python train.py --n_layer=14 --d_model=192 --n_experts=128 --experts_per_token=4 --d_expert=64 --d_shared_expert=0 --activation="relu" --moe_layers=[0, 1, 2, 3, 4, 5, 6, 7, 8, 9, 10, 11, 12, 13] --router_score="softmax" --normalize_top_k=true --routed_scale=1.0 --balance_loss=0.00232 --balance_bias=false --init_std_router=0.00621 --lr_router=0.000587 --vocab_size=2048 --norm="rmsnorm" --norm_eps=1e-07 --tie_embeddings="early" --optimizer="soap_variant" --lr=0.00597 --beta1=0.95 --beta2=0.99 --grad_clip=1.0 --batch_tokens=[65536, 131072, 262144] --seq_len=1024 --train_tokens=472000000 --steps=3251 --dataset="wikipedia_en"
Below are experts of layer 9 (counted from 0) of a mixture-of-experts language model. Rows are named router (the router's row for the expert), up (a neuron's input weights, with its number) and show model dimensions 0-191. Each number is 128 + 24 x the weight over its row's rms, rounded and kept within 0 to 255.
After each expert's rows: "mostly gets" lists some tokens that are sent to it at least half of the time. This comes from a sample of Wikipedia text that the model never trained on.

# expert 58
router [ 91 143 143 135 134 143 114 160 167 144 167 141 145 125 132 154 159 109  88 130  96 170 122 137 123 147 111  74 100 124 143 134 136 139 122 131 156 158 144 138 151 146 150 153 117 105 156 131 113 110 114 171  98  90 158 153 138  97 132 106 153 129 149 145 152 140 163 103 170 125 119  99 116 108 167 136 152 132 126 143 135 157 105 165 158 114 140 124 122 140 126 112 119 151 116  68 142 153 136 147 135 128 135 123 147 121 113  97 117 124 105 100 197 160 172 119 183  58 114 123 126  72 136  81 164 129 131 116 141 155  86 126 166 132 167 139 135 106 134 134 102  99 125 143  84  96 138  92 141 141  95 112 184 133 155 148 107 140 108 142 116 103 111 142 143 114 134 115 120 148 147 122 167 106 143 133  98 140 145 126 159 114 141 128 122 126 102 148 138  98 128 186]
up0 [132 171  91 147 119 167  89 139 107 137 126 102 131 150 136 128 129 125 140 136  98 127 129 187 101 111 196 145  97 144 103 103 187 108 148  99 131 129 143 105 141 133 145 132  95 105 106 116  90 129 146 153 151 166  90 112  96 117 160 143 135 113  98 109 128 137 124 146 136 108 157 112 118 154 121 175 120 126 114 113 147 169 136 163 177  83 163 121 140 141 115  97 147 166  94 104 145 148 118 159 110 182 106 127 167 146 130 133 122 100 155 157 168 120 128 151 135 103 108 115 118 103  93 164 179 149 130 156 133 123  88 125 141 109 134 109 157 142 103 120 140 114 107 102 125 136 141 105 162 148 119 162 129 135 129 168 114 141 142 144 125 120  95 101 148 147 168 117 140 113 157 127 108 141  81 122 142 145 133 114 118 157 103 101 167 119 101  76 109  85 126 115]
mostly gets: " government", " education", "shire", "ization", "ism", " India"

# expert 25
router [150 132 128 150 109 106 150 140 157 121 135 139  99 126 144 127 136 161 105 162 167 141 141 143 119 158 144  92 118 101 109 129 101 120 104 108 151 139 107  65 128 152  84 102 162 127 104 155 142 149 114 116 113 127 142  96 101 155 130 146 114 127 125 182 123 105 111 109 119 162 163 176 132 152  94 125 139 142  94 124 110 155 114 115 142 119 144 133 178 169 160 102  90 126 162 124 118 135 157 168 152 115 123 171  92 141  94 133 127 130 157 106 121 140 122 103 130 144 107 158 121 137 164 127 139 145 126 125 121 138 168 102 162 137 135 137 135 161  72 153 107 137 176 118  94 146 146 121 137 172  90  82  95 174 107 144 117 138 130 158 108 136 124 140 142  67 156  95 114 150 131 139 123 119 104 112  84 147 133  79 168 109 123 111 138 101 149 165 132 146  93 160]
up0 [112 107 128 126 157  77  95 100 125 203 135 170 110 173 143 112 134 116 140 142 124 103 126 119 126 108 160  85 136  88  94 115 128 124  72 120 130 130 112 112 126 179  92 129 165 143  97 111 132 168  82 129 123 116 117 134 132 160 116 133 128 112 135 126 102 136  87 107 120 132 161 111 156 117 133 102 118 105 139 156 127 166 138  66 129 149 138 172 128 174 158 138 103 154 140 157 116 182 155 165 161 120 112 138 164 153 146 170 134 173 153 152 108 136 107 128 104 145 129 179 116  97 139 146 125 135 154 139 164 140 173 111 148 113  92 122 134 115 127 110 136 127 167  70 125 128 116 114 120 135 120 100 139 145 161 149 123 123 152 123 111 169 146 132 127 120 150 146 118 110 108 112 117 107 132 123 110 168 114 173 151 102  90 116 166 142 126 124 111 120 121 120]
mostly gets: " episode", " station", " film", " event", "struction", " building"

# expert 2
router [115 104  85 122 118  96 131 126 126 143 140  82 118 111 153 124 114 121 100 155 151 170  80 115 185 103 139 150 119 141 126 183 136 162 163 113 121 149 142  90 151 135 126 108 170  97 132 128 161 140  95 118 150 122 102 137 182 141 121  98 140  89 161 120 173  96 117 157 102 141 147 129 118 130 156 163 101 134 107 104 110 102 123  68 120 126 147 120 128 134 154 130 116 124 137  90 125 113 136 118 132 126 154 166 176 156  95 112 106 144 146  95 121 140 149 162 107 142 120 134 161 129 145 139  89 130 130 112 132 107 139 145 164 119 136  97 133 123 111 125 142 126 152 131 119  78 160 183 151 136 106 145  91 129 110 110 135 110  79 108 140 154 168 116 144 100 105 128 135 151 159 140  89 166 101  75 135 143 111 173 124 132  89 142 160 132 112 124 152  87 154 141]
up0 [125 128  77 121 181 117 112 157 117 114 125 135 110 162  95 119 136 134 163 157 140 134 122 152 146 129 147 118 132 121 110 160  90 156 133 114 129 120  99 109 175 162 110 143 120 100 139 113 134 149  95 153 140 167 163 112 116 142  92 127 103 101 172 129 171 144 106 125 120 120 134 115 100 147 109 161 146  96 113 114  73  82 164 122 162  98 132 163 130 118 136 165 144 143 127 109 109 102 154  86 152 121 107 129 156 169 116  91 140 197 124 135 146 115 161 148 131 130 130 162  71 111 117 137 115 105 133  79 123 127 145 141 142 118 190 114 133 104  93 129  99 134 178 148 124 134 117 133 199 113  96 145 136 108 130 150  88 115 110 131 128 126 131 147 182 149 105 111 112 100 125 132 139 144 124 136 121 149 101 113 109 141 123 105 159 148 115 127  77 130 102 142]
mostly gets: "est", "gg", "ug", "ult", "p"

# expert 110
router [102 102 111 118  80 111 130 144 140 122 103 102 160 114 154 174 133 160  82 139 123 107 133 143 153 141 134  90 139  76  97 109 144 152 151 162 153 140  73 121 142 112 143 106 123 136 107 112 128  86 111 113 140 105 129 117  79 124 121 157 102 104 136 131  99 141 138 121 130 138 129 160 128 135 182 131 120 132 120 112  99 118 119  91  79 101 150 159  67 127 184  43 116 180 131 143 139 161 135 135 123  86 129  95 155 152  91 167 118 107 121  97 125 118 119 124 145  94 116 118  95 147 103 110 123 119 121 145 130 102 148 104 107 102 107  95 128 135 132  67 134 149 108 103 148 112 101 126 110 163 113 153  94 104 115 132 140 127 119 155 120 117 126 163 104 111 146 118 124 118 107 107 131 117 110  89 122  98 108 171 119 119 143 155 151 136 116 120 158 134 119  94]
up0 [104 104 129 168 100 107 103 155 145 130 117 131 156 146 150 165 115 107 174 153 151 103 112 159  86 102 118 148 114 118 170 140 127 119 136 131 126 211 120 117 135 112 151 163 164 162 103 111  94 123 117 114 112 127 145 127 121 103 127 151 142 136 101 121  87 140  87 150 138  86 117 167 119 106 117 162  73 158 135  69 111 118 142 157 108 174 143 122  90 115 148 144 127 140 137 152 129 105 127 132 164 160 111 119 139 137 147 116 108 146 134  90 131 132 111 109 144  92 148  88 158 119  96 115 153 134 126 130 153 141 108 111 153 115 139 121 155 166 124 125 138 111 126 135 143 160 108 160 135 147 153 141 155  67 115 107 112 141 164 180 162 126 138 130 149 103 117 114 127  81  78 150 124 164 108 135  95 107 130  79 121 118 128  95  86 135 116 128 113 103 102 137]
mostly gets: " end", " All", "ll", " case", " And", " Th"

# expert 56
router [ 93 165 130  93 123 153 125 147 107 126 126 144 125 137 102  91  98 131 134 144 141 101 149 124 147 158 124 135 155 125 135 120 107 149 126 136  73 117 165 110 110 144 122 132  99  86 110  99 123 121 133 141 161 145  84 160 148 160 130 135 144 133 110 111 134 115 112 138 133 146  99 125 106 127  98  62 118 133 118 145 171 104 120 183 167 143 116 145 107 129 118 100 143 103  93 167 183 116 139 115 127  82  59 137 135 100 149 124  84 142 135  94 135  81 101 116 124 161 137 128 160 156 177 115 137  90 123  97 118  93 112 141  87 145 139 112 130 122 149 146 170 130 107 100 114 130  94 178 120 129 112 161 155 159 119 149 123 134 112 143  94 162 108 165 137 144 134 139 156  93 181 137 148 142 101 121 165 146 118 107 121 134  96 141  97  82 115 147 123 120 146 141]
up0 [ 97 113 125 141 101 107 125 119 105 133  99 150 180 150 139 103 145 125 144 155 121  97 139  99  91 160 173 160 126 155 181 126 173 135 126 140  97 149 138 159 115 141 118 145 158 174  87 132 156 153 126 137 106 137 100 139 140 106 149 139 111 102 124 128 147 149 185 128 105  90 154 115 136 106  90 108 112 123 130 123 104 100 109 126 112  85 170 180 156 154 101  90 116 144 169 170 130 112 155 125 117 122 126 119 133 135 121 104  98 127 109 112  95 119 128  93 142 185 143 125 157  88 162 132 105 136 165 110 140 117 146  86 123  83 137 136 147 106 114 129 130 114 165 111 170 129 145 119  99 154 142 147 124 155 128 142 133  76 172 100 159 113 109 118 145 149  87 121 136 145 150 142 120 139 143 137 108 158  86 129 150 126 161 148  90 128 121 107  93 158  95 132]
mostly gets: "vi", " However", " very", "ally", "ly", " late"

# expert 123
router [166 117 135 168  99 119 128 101  87 129 143 119 129  83 121 158 152  85 108 106 125 148 168 149 107 112 113 176 121 113 154  63 113 151 148  95 114 123 124 147 139 140 113 159 103 164 160 148 132 135 140 138 147 127 124 147 126 132 125 116 102  78 138 140 124 153 135  94  91 106 113 118 136 163 116 125 110 113 126 125 150 126 137 114 129 119 146 152 106 114 172 129 107 113 166 113  99 107 155 127 161 123  99 101  88 119 136 163 135 133 129  99 162 121  77  92 104 121 121 144 100 134 172 113 149 129  97 133 166 160 146 112 140 119 101 157 106 156  99 127 103 159  94 165 163  96 106 181 108 108 121 142 102 116 161 122 155 108 121 102 119 110 159 152 129 129 109  85 100 135 140 192 140  89 120  95 144 143 100 138 140  97 156  90 150 115 102 128  85 166 141 135]
up0 [107 105 107 125 133 153 143 108 127 130  96 122 113 144 121 132 125 165 155 159 170 116 109  84 142 102 170 113 104 110 134 143 139 133 132 106 110 118 114 148  99 104  99 120 167 153 107  61  86 154 105 113 124 130 128 132 139 191 143 133 112  90  56 119 153 122 159 122 144 124  92 137 102 170 122 140 109 177 102 138 113 184  98 100 107 115 149  88 118 136 148 112 180 118 105 141 142 105 127 126 127 150 105 140 154  93 129 108 134 121  84 143 143 142 127 103 158  85 106 124 130 132 176 126 138 122 177 115 105 105 141 115 170 140 125 122 110  97 125  88 125 169 134 142 166 178 131 144 124 157 134 132 164 140 132 115 118  90  97 138 119 167 118 130 114 151 118 144 103 109  84 117 171 129 129 125 157 145 125 120 129 128 129 152 180 151 115 124 137 161 102 122]
mostly gets: " under", " about", " between", " near", " against", " along"

# expert 83
router [137 126 164 132 117 140 143 152 128  76 112 143 136 119 109 115 109 158  74 175 127 135 102 141 107 173 127  89 100  89 135 118 142 129 139 176 119 155 127 154 125 160 117 144  93 128 127 113 172 111  97 115 119 106 171  97 107 139 118 143 123  55 122 131 107 123 103  92 131 168 147 107 142 113 137 121 153 142 116 120 137 147 126  97  93 143 116 132 117 174 117  89 133 132  91 120  82 107 125 129 133 132 141  90 125 125 103 111 103 116 151  89 157 165 125 133 157 141  96 150 140 130 162  57 159 112 143  85 122 133 113  96 132 138 156 144  91 128 113 130 131 101  93 163 106 131 113 135 155 117  95 125  92 160 125 175 142 159  81 142 109 137 153 131  79 129 106 108 137 177 129 113 163 107 122 120 149 117 124 136 147 122 145 128 142 129 112 116  84 122 154 169]
up0 [111 119 120 155 128 114 119 149  81  83 131 138 138 128 130 105 120 159 165 143 128 125 130 153 150 144 151 123 105  87 156 157 120 118 114  92 145 171 164 126 108 139 151 120  92 134 160 141 107 143 130 116 123 123  71 146 106 133 125 151 104 124 113 106 110 149 162 136  93 118 102 138 116 109 105 160 113 136 134 134 129 134 115 163 170 149 123 146 124 152 203 161 140 130 109 115 100 130 164 120 107 188 110  69 142 190 101 112 120 110 148 165 126 105 122 120 136  57 132 132 160 134 111 126 138 109 151 128 140 107 152 165 115 140 188 146  96 136 120 103 152 144 119 111 136 103 138 111 149 124 119 145 170 134 127 118 134  82 137 113 105 140 150 142  88 126 154 136 144 145 133  85 159 139 112 106 137 152 176 151 151  94 152 101 129 179 165 155 120 125 102 111]
mostly gets: " state", " group", " School", " area", " game", " number"

# expert 121
router [ 97 131 130 130 110 117 149 167 191 143 141 100 146 157 134 136  91 127 125 120 122 153  74 161  98 147 176 120 129 149 193  93 108  94  89 117 148 154 146 170 151 147 145 102 138 145  94 136 152 139 145 109 123 107 135 121 105 167 117 140 147 150 131  96 167 143 121 155 115  88 117  69 110 149 107 148 133 100 119 111 109 143 130 146 124 136 123  99 115 115 124  98 123 133 133 124 139 117 131 105  84 118 131 114 151 128 169 122 161 112 113 136 122 127 159  70 124 135 140 105 129 133 140 150 102 131 128 145 134 112  97 131 111 103 121 104 190 131 137 121  98 135 139 165 172 146  86 102 137 159 156 115 132 155 108 125 151  85 153 175 156 103 176 129 129  90 137 103 172 137 122 122 175 138 146 132 139 131 136 133 185 129 101 150 125 179 117 142 120 112 161 124]
up0 [105 128 125 113 103 131 102 119 162 118 168 129 141 129 137 128 110 117 111  93 170  73  89 138 181 138 134 116 127 148 122  93 133 131 130 163 121 105 150 186 150 162 119 185  87 140 115 106 112 171 142 138 153 130 148 142 106 116 114 150 137 153 100 155 106 141 128 128 123 119 122 132 135 131 107 105  83 161 155 150 122  97 102 124 145 113 134 115 117 122 124  69 131 119 137 109 156 150 139  73 144  68  73 147 157 134 133 150 125 123 137 140 164 128  89  70  99 178 159 142 125 117 117 131 150 148  90 117 151 122 128 116 121  80 118 178 144 156 155 115 104 101 150 138 179  92 127 106 109 131 125 141 120 122 116 116  71 118  92  93 101 144 134 145 145  88 157 135 134 129 159 154 114 146  94 125 151 125  87 127 119 131 141 122 119 105 125 124  99 101 132 129]
mostly gets: "che", " who", "u", "cu", " which", "chi"

# expert 0
router [147 118 159  92 134 136 116 126 148 168 169 100 125  88 104 122 113 117  90  99 135 106 151 116 102 100 135 124 103 157 143 134 101 120 134 151 136 119 168  92 110 141 133 106 139 118  89 150 147 162 104 112 139 126 116 107  77 114  91 136  85  98 146 146 132 104 101 143 105 149 168 108 120 100 113 140 154 102 104 128 114 127 119  68 112 173  97 118 106 163 183 162 151 108 145 118 127 113 121 160 155 158 137 158  85 134 133 156 169 128 114 138 142 115 124 142 123 141 120 100 168 145 144 116 146 135  76  99 145 154 131 134 144 104 165  91 142  98 118 115 136  85 174 116  62 123 105  93 119 123 109 122 131 139 114  99 148  77 136  79 136 176 142 145 147 145 152 112 138 137 134 121 126 143 105 149 116 126 131 100 164 116 133  94 155 111 146 128  87 154 108 128]
up0 [150 104 129 140  84 127 105  94 102 139 115 132 166 138 122 116 120 107  90 106 108 118 112 119 100  98 122 127  81 148 109 102  79 120 131 136 144 116 108 102 131 156 126  95 163  95 153 156 170 147 153 131  86  80 158 150  98 113 129  90 109 120 148 137 141 154 150  65 103 139 134 130 146 113 111 168  76 178 152 124 112 152 122 116 152  95  87 125 109 111  96 128 137 135 129 132  96 120 117  98 120 121 117 152  97 113 123 143 116 139 122 144 127 155 118 133  94 142 130 134 150 122 158 105 142 141 109 123 140 136 143 128 122 118 118 174 140 138  90  95  92 138 118 144 129 118 124 118 108 158 112  67 120 110  99  75 101 162 148 120 155  97 170 135 111 141 117  67 139 123  97 167 116  87 113 127 164 123 123 105 130 139 158 127 103  83 153 150  84 127 177 121]
mostly gets: " Mont", "at", " Con", " Pat", " Film", " Port"

# expert 46
router [ 86  98  90 175  94 123 128 144 124 116 149 110 117 130 141 138 127 148 172 143 160 133 137 171 157 115 160 122 160 123 138 126 145 108 111 129 124 136 158 146 159 104  92 137 128 157 135  87 138 133 121 183 110 125 139 140 185 132 103 109  99 120 110 127 133 153 135 133 144 125 131 143 136 155 122  74 129 130 128 129 111 169 143 130  98 134 157 113 140 115 126 132 128 168  92 169 144 148 131 102 136 146 115  45 159 122 107 117 112 148 153 101 150 206  97 117 102 111 162 139 161 149 118 137 139 113  83 133 122 127  82 134  79 157 104  98 107  96 119 125 101  88  95 128 139 157 119 114 131 178 117 122 130 104 112 160 105 157 126  73  90 153 160 103 131 129 107 120 122 111 135 128 130 129 140 146  79 162 127  98 155 137 145 110  93 135 119 133 128 114 129 103]
up0 [140  99 114 171 123 112 135 144 133 102 120 159 128  82 149 160 123 156  80 131 149  80 119 131 126 107 155  92  92 107 117 105 106 139 106 145 163 126 148 144 130 116 150 140 143 128 105 119 104 117 161 124  93 124 106 130 161 150  80  88 137 136 138 108 129  66 141 140 129 127 121 105 146 140  78 119 112 117 170 134 177 139 122  86 163  87 138  95 109 130  84 117 136 111 113 137 136  97 117 128 126 121 142 121 126 116  88 108 105  85 162 104 133 168 123 123 172 111 176 126 126 138  87  81 117 142 137  96 125 167  98 113 166 107  83 132 121 133 157 125 182  93 120 103 131 136 128 135 123 118 181  97 139 144 106 114  80 128 147 131 109 111 109  87 113 111 155 143 118 133 155 105 116  87 118  73 125 138 115 123 125 103 150 138 129 105 124 115 138 122  85 156]
mostly gets: "),", " and", " including", " but", " where", " which"

# expert 22
router [154 148 194 170 116 142 124 132 146 166 155 108 100 107 113 154 119 132 110 112 146 130 147 144  88 134 122  83 120 117 122 114  85 126 119 137 147 155 165 115 110 122 140 159 144 116 145 123 129 155 106 122 132 126 147 155 147 158 132 107 127 102 107 139 130 113 139 134 127 187  98 139 137 137 108 125 137 180 114 146 128 155 117 115 111  95 104 121 124 117  92  95 133 122 140  56 121 142  90 119 125 108 158 150 159 107 139 101 115 109 117 107 140 174 130 131 164 113 137 114 110 122 146  70 102 174 124 108 165 119 129 103 133 125 164 177 150 137  78 107 146 154 111 124 109 118 102 117 110  97 133 102  89 161  99 133 155 134 109 146 158 126 121  92 134 101 107  77 124 189 131 137 142 128 154 150  93 159 117 161 137 155 135 143 131 143  94 107 129 154  75 176]
up0 [140 125 114 128 130 142 137 144  88 133 155 136  83 135 177 134 115 109 111 138 155 140 118 126 141 134 172 135 153 130 120 118 116 159 131 116 148 133 104  99  78 145 116 120 137 131 109 136 146 110  95 129 126 112  89 107 158 132 112 117 114 119  82  99 126 138 114 135 137 150 117 103 106 130 174 101  62 161 134 127 151 142 149 103 132 142 128 151 139 143 118 142 141 104 104 153 127 154  86  87 168 150  75 181 157 141 124 148 148 172 133 127 131 111 147 139 120 164 151 113  89 111 112  70 115 117 151 154 121 162 120  88 137 107 174 161  92 138  87 136 115 105 136 126 178  98 147 129  79 131 150 118 155 107 124 128 131 151 118 109 169 171 129 136 125 149 173 101 107  79 143 102 119 162 115 131 172 144 118 115 106 103 136 118  91 138 144 154 113 161 167  91]
mostly gets: " system", "struction", " site", " design", " development", " operation"

# expert 69
router [ 79 135  99 159 103 139 115 148 128 120 114 114 144  79 136 123  80 170 117 142 156  97 157 149 116 188 148 107 151  98  88 124 104 156 143 131 128 158  98 145 153 104 136 125  88  66  87 172 110 158 114 142 136 154 121 141 162 148 191  90 122 112 122 116  88 104 106 138 139 156  94 157 164  96 135 113 162 138 118 160 146 127 117  70 116 110 142 147 114 108 124  84 139 133 132 145  95 141 119 122  79 158 147 151 118 182  99 109 151 115 130 169 116 118 100 158 126 133 105 103 104 149 102 153 130 150 150 139 150 119 128 131 138 121 139 144 103 145 155 129 160 117 111 101 165 140 147 126 128 143 154 159 133  87 117 106 125 107 119  75 160 117 158 155 124 134 139 106 130 107 135 121 145 123 107 134 142 105 116 123 113 141 168 121 151 145 139 178 125 114 120 130]
up0 [121 148 126 118 127 139  77  84  76 115 101 110 109 150 125 120 134 112 151 109 143  85 110  78 147  83  95 105 131 114 108 197 104 154 131 144 101 140 143 116 154 124 162 171 146 120 117 142 139 114 150 106 146 103 143 126 122 129 111  89 129 134 107  92 112 101 109 108 105  81 147 136 160 105 137 141 109 155 128 129  95 141 108 111 121 123 169 161 169 153 125  77 126 137 133 167  85 137 155 106 133 115 137 162 107 120 100 118 137 156  96 128 112  85 104 117 129 123  80 136 125 119 111 115 122 131 113 130 124 140 139 138 158 129 112 162 121 132 152  93 123 100 151  95 161 128 127 136 109 137 108 135 158 128 112 130 106 124 151 141 147 167 134 140 149  84  88 108 198 109 146 152 139 183 150 167 119 145 131 106 127  63 108 137 133 133 128 128 126  87 132  79]
mostly gets: " h", " bo", " we", " lo", " se", "vol"

# expert 70
router [129 113 143  85 140 173 128 138 169 113 152 102 121 168 116 159 113  91  95 152 123 130 131 171 155 136  62 157 146 124 120 158 125 137 150 164 159 121 165 158 133 135 117 120  87 158 111 134 103 119 116  93 115  77 147 124 122 121 142  99 129 163 196  92 108 109 107 147 170 156 160 156 149  91 104 127 129 177 143 122 137 155 141 114 120  94 141 152 118 140 111 142 106 119 145 137 114 125 115 152 145 108 118 122 104 130 137 129 104 106 123 170 134  99 116 131 125  72 113 118 110 143 154  94 119 125 135 150 105 101 123  87 100 139 144  97  95 153  96 146 102 135  95 158  95 132 143  89 152  95 142 147 126 138 147 124 101 164 118 130 122 121  89 164 141 133 102 147 132 141  85 108  77 119 126 114 176 116 133 163  98 157 161 156 133 106 111 149 113 134 139 134]
up0 [159 110 141 103 124 135 120 144 121 116 149  98  60 157 123  77 132 104 102  81 114 115 119 138 139 139 100 141 138 177 137  88 138 106 135 148 109 172 152 156 144 108 158 127 118 134 125 135 131 101  99 119  94 136 147 113 147 171 177 125 135 103 149  92 156  87 101 148 159 100 161 140 192 103 129 137  98 124 112 167 112 146 184 119 133 135 158 120 125 131 134 121 148 122 121 106 122 118 107 107 105 141 144  87 130 124 159 161 120 139  77 144 100 120 141 132 156 154 150 154 156  98 147 131 126 133 150 108  73 119 140 141 139 162 112 151 125 139 106  93  98 118 123 145  98 129  98  82 145 109 163 158 143 115 134 119 120 148 113 155  86 101 121 123  90 107 120 120 173 131 108 126  90 104 143  88 168  86 126 129 114 119 132  81 114 136 115 139 171 110 132 127]
mostly gets: " part", " all", " member", " main", " count", " national"

# expert 107
router [130 155 172 139 160 122 127 115 121 142 167 125 105 143 104 153  94 165 156 101 115 118 138 163 162 140 147 105  93 131  78 144 101  97 167 102 116 174 158  73 144 107 181  68 137  90 143 148 121 122 136 119 112 145  92 157  71 102 157 129 166  79 162 125 136 119 119 136 157 107 118 139 113 167  83 111 127 132 103 107 150 118 124 139 130 107 131 121 126 105 167 100 115 144 123 153 118 131 131 138 111 143 109  91 115  96 128 109 141 115 121 103 115 135 108 146 139 130 122 138 155  79 151  88 109 131 113  96 155 122 110 142 173 111 154 145  98 142 157 143 120 137 132 132 126 171  99 147  94 132 140 148  92  76 163 105 132 128 144 153 119 125  92 130  77 130 101 114 107 118 146  96 130 156 126 158 143  82 110 139 140 133 117 127 139 125 105 138 117 121 155 171]
up0 [121 131 135 119 141 142  96  75 143 112 129 167 138 139 161 141 121 168 148 130 124 133 132 100 121 116 137 135 156 112 117 149 172 103  93 135  91 159 114 119 132 166 152 128 123 140 107 171 154 111  75 123 160 138 153 138 138  97 102 125 136 151  93 173 108 160 178 107 113 117 152 115 126  60 109 100 105 116 110 110 138 112 181 139 123 135 127  90 103 166 105 120 144 136 131 115  96  91 136 153 110 143  88 120 124 105 116 113 115 133 158 131 156 109 114 157 134 103 134 143 121 109 159 128 142 152 104 109 149 195 112  98 175 148 177 143 118 173 122  75 147 100 146 144 110 117 146 111  99 138 106 123 114 118 148 106 118 149 175 170 118 135 138 132 140 105 109 132 114 111  93 145 133 129 145 164 132  97 142  92 133 131 152 121  79  96 137  83  96 121 129  99]
mostly gets: "um", "bor", "udi", "ness", "ium", "cell"

# expert 14
router [131 130  89 107 135 137 101 134 168 150 121 167 109 146 141  87  98 119 179 136  97 153 135  89 156 108 126 123 122 117 150  94  94  84 104 141 176 110 101 154  92 125 164 104  92 102  93 135 135 100 141 119  80 145  98 107  96 128 128 154 166 134 155  96 173 152 121 126 164 111 147 114 130 122  99 150 126  76 123 121 120 115 134 120 161 113 106 125 142 101 128 108 118 153 114 161 145 102 156 112 143 104  99 120 132 131 140 127 141  84 162 130 112 103 111  95 124 143 140 121 156 116 112 176  99 124 142 115 135 128 103 134 124 143 138 108 149 176 176 176 130 166 134 155 131 125 166 127 167 178 149 112  94 107 146 147 142 114 107 109  87 125 121 112 126 134 135 137 162 117 135 141 160  99 148 143 129  94 154 131 141 145 155  67 170 168 152 136 119 129 105 107]
up0 [104 103 114 139 126 142 101 119 143 137  91 159 132 124 131 141 111 123 145 137 170 135 110 131 107 161 139 139  99  66 144 143 148 102 157 133 113 143  32 107 122 129 122 106 126 100 105 112 134 149 133  82 129 173 117  94 135  97 121 127 120  98 130 179 140 114 129 156 104 139  95 103 125 129 132 129 114 156 122  95 145 140 163  92 129  82 127 105 120 107 128  98 177  86 124 101  79 148  98 151 128 148 106 142 157 137 138 115 176 128 124 169 118 131 147 145 154 136 127 110 110 112 121 149 111  83 143 116 118 130 130 132 126 109 135 125 130 160 122 175 169 142 121 120 131 138 165 123 209 133 120 125 118 140  91 134 150 131 103  85 103 148 170  81 131  66 136  91 127 126 157 122 114 143 120 138 113 170 134  83 133 132 108 145 135 154 121 139 133 104 129 153]
mostly gets: " Y", " Sh", " Z", " Lu", " A", " J"

# expert 84
router [117 130 116 160 108  86 133 157 127  71 124 129 139 119  86 167 137 122 139 134 122 125 139 122  99 106 128 184 135 156 129 127 127 114 130 137 114 104 141 135 180 124 109 152 117 120 162  99 147 132 121 129  71 126 135 125 142 117 124 146  83  94 137 158 145 148 142 109 142 102 159 142 146 112 126  81  84 133 139 176 107 181 115 129 127 141  91 167 101 102 101 155 104 117 118 158 138 130 116 130 161 109 111  99 107 104  85 134 140 154 139  99 165 155  91  96 130 130 183 132  95 142 180 124 140 157  58 152 152 130 118 120  72 140 106 146 103 113  98 127 129 112 102 147 166 138 145 163 102 159 147 134 133 127 119 157 149 157 106 106 106 119 176 119 132 111  77 139 138 101 108 149 123 133 106 150 141 164  72 135 131 128 160 108 135 124 124 127 116 124 135 127]
up0 [136 147 154 127 147 143  93 116 142 128  69 109 112 133 182 121  99 142 143 160 159 129 124 147 159 101 175  85  94  94 138 139 111 105 129  80 149 123 133 149 119  88 124 157 144 118  84 117  67 130 141 120 147 114 106 152 123 134  72 119 145 130 126 121 153 115 144 138 151 145 131 152 138 120 111 122 137 114 127 157 163 122 117 143 134  81 169  91 147 152  86 119 140 155 103 123 110 148 113 107 149  84 133 130 136  97 119 107 122 152 179 152 127 131 186 143 124 133 144 145 133  93 106 113 109 108 184 115 143 132 130  95 122 182 132 143 137  99 159 146 103 116 124 122 135 131 127 100 127 120 129 152 149 174 109 121  92 146 143 115 134 128 113  91 107 176 144 122 140 121 172 137 129 157  96 154 118 107 128 111 128  88 187  81 147 140 120 103 130  90  91 129]
mostly gets: " when", " where", " after", " before", " while", " under"

# expert 97
router [ 80 111 144 149 106  84 144 137 106 116 123 157 162 146 112 139 126  96 125 102 100 128 152 131  89 162 148 127 112 127 165 134 156 136 145 102 127 145  97 118 160 118 162 128 146 132 148 129 171 111 175 134 117  67 116 126 104 147 145 130 186 154 117 113 170 143 140 123 149 115 101  96 104 122 146 139  96 118 116 101  68 128 111 153 129 162 135 121 118 128 158 118 125 118 110 119 151 146 115 138  87  89 115 140 119 125 144 134 121 125  84  74 140 114 159  95 140 129 114 119 149 102 121 100 123 141 129 141 149 115 125 134  70 112 132  88 148 146 144 100 113 148 162 112 154 141  88  98  82 105 119 132 147 139 158 134 144  97 166 124 101 119 189 151 143 161 152 165 168 127  94 138 138 138 129 115 119 109 117 148 146 129 130 127  65  85 164 156 148 109  85 142]
up0 [112  79 110 145 142 178 117 186  96  81 141 150 170 104 132 121 164 109 159 134 103 128 142 112 101 124 135 127 105 134 122 128 116  98 172 151 158 121 104 117 117 131  77 155 129 118 140 105 103 129  90 178 136  93  54 124 120 124 112 142 159 115 143  88 127 129 139 109 117 120 105  95 143 110 146 115 145 115 135 121 121 138 109 105  94 146 154 153 129 121 126 111 175  69 175  86 105 118 128 113 104 115 120 149 131 118 153  99 113 113 165 160 162 155 146 167 151 131 109 179 109 157 135 152 107 128 148 101 151 134 111 125 161  83 113 105 121 123 123 141  98 128 189 149 116 147 121 112 171  98 133 166 153 165 165 110 118 120 128 131 151 136 128 124 127 138 134 149 121 171 138 123 147 145 107 132  98 160 137 143 116 127 187 101 137 118 102 139 129 118 134 125]
mostly gets: "ć", "ko", "ka", "ń", "za", "ji"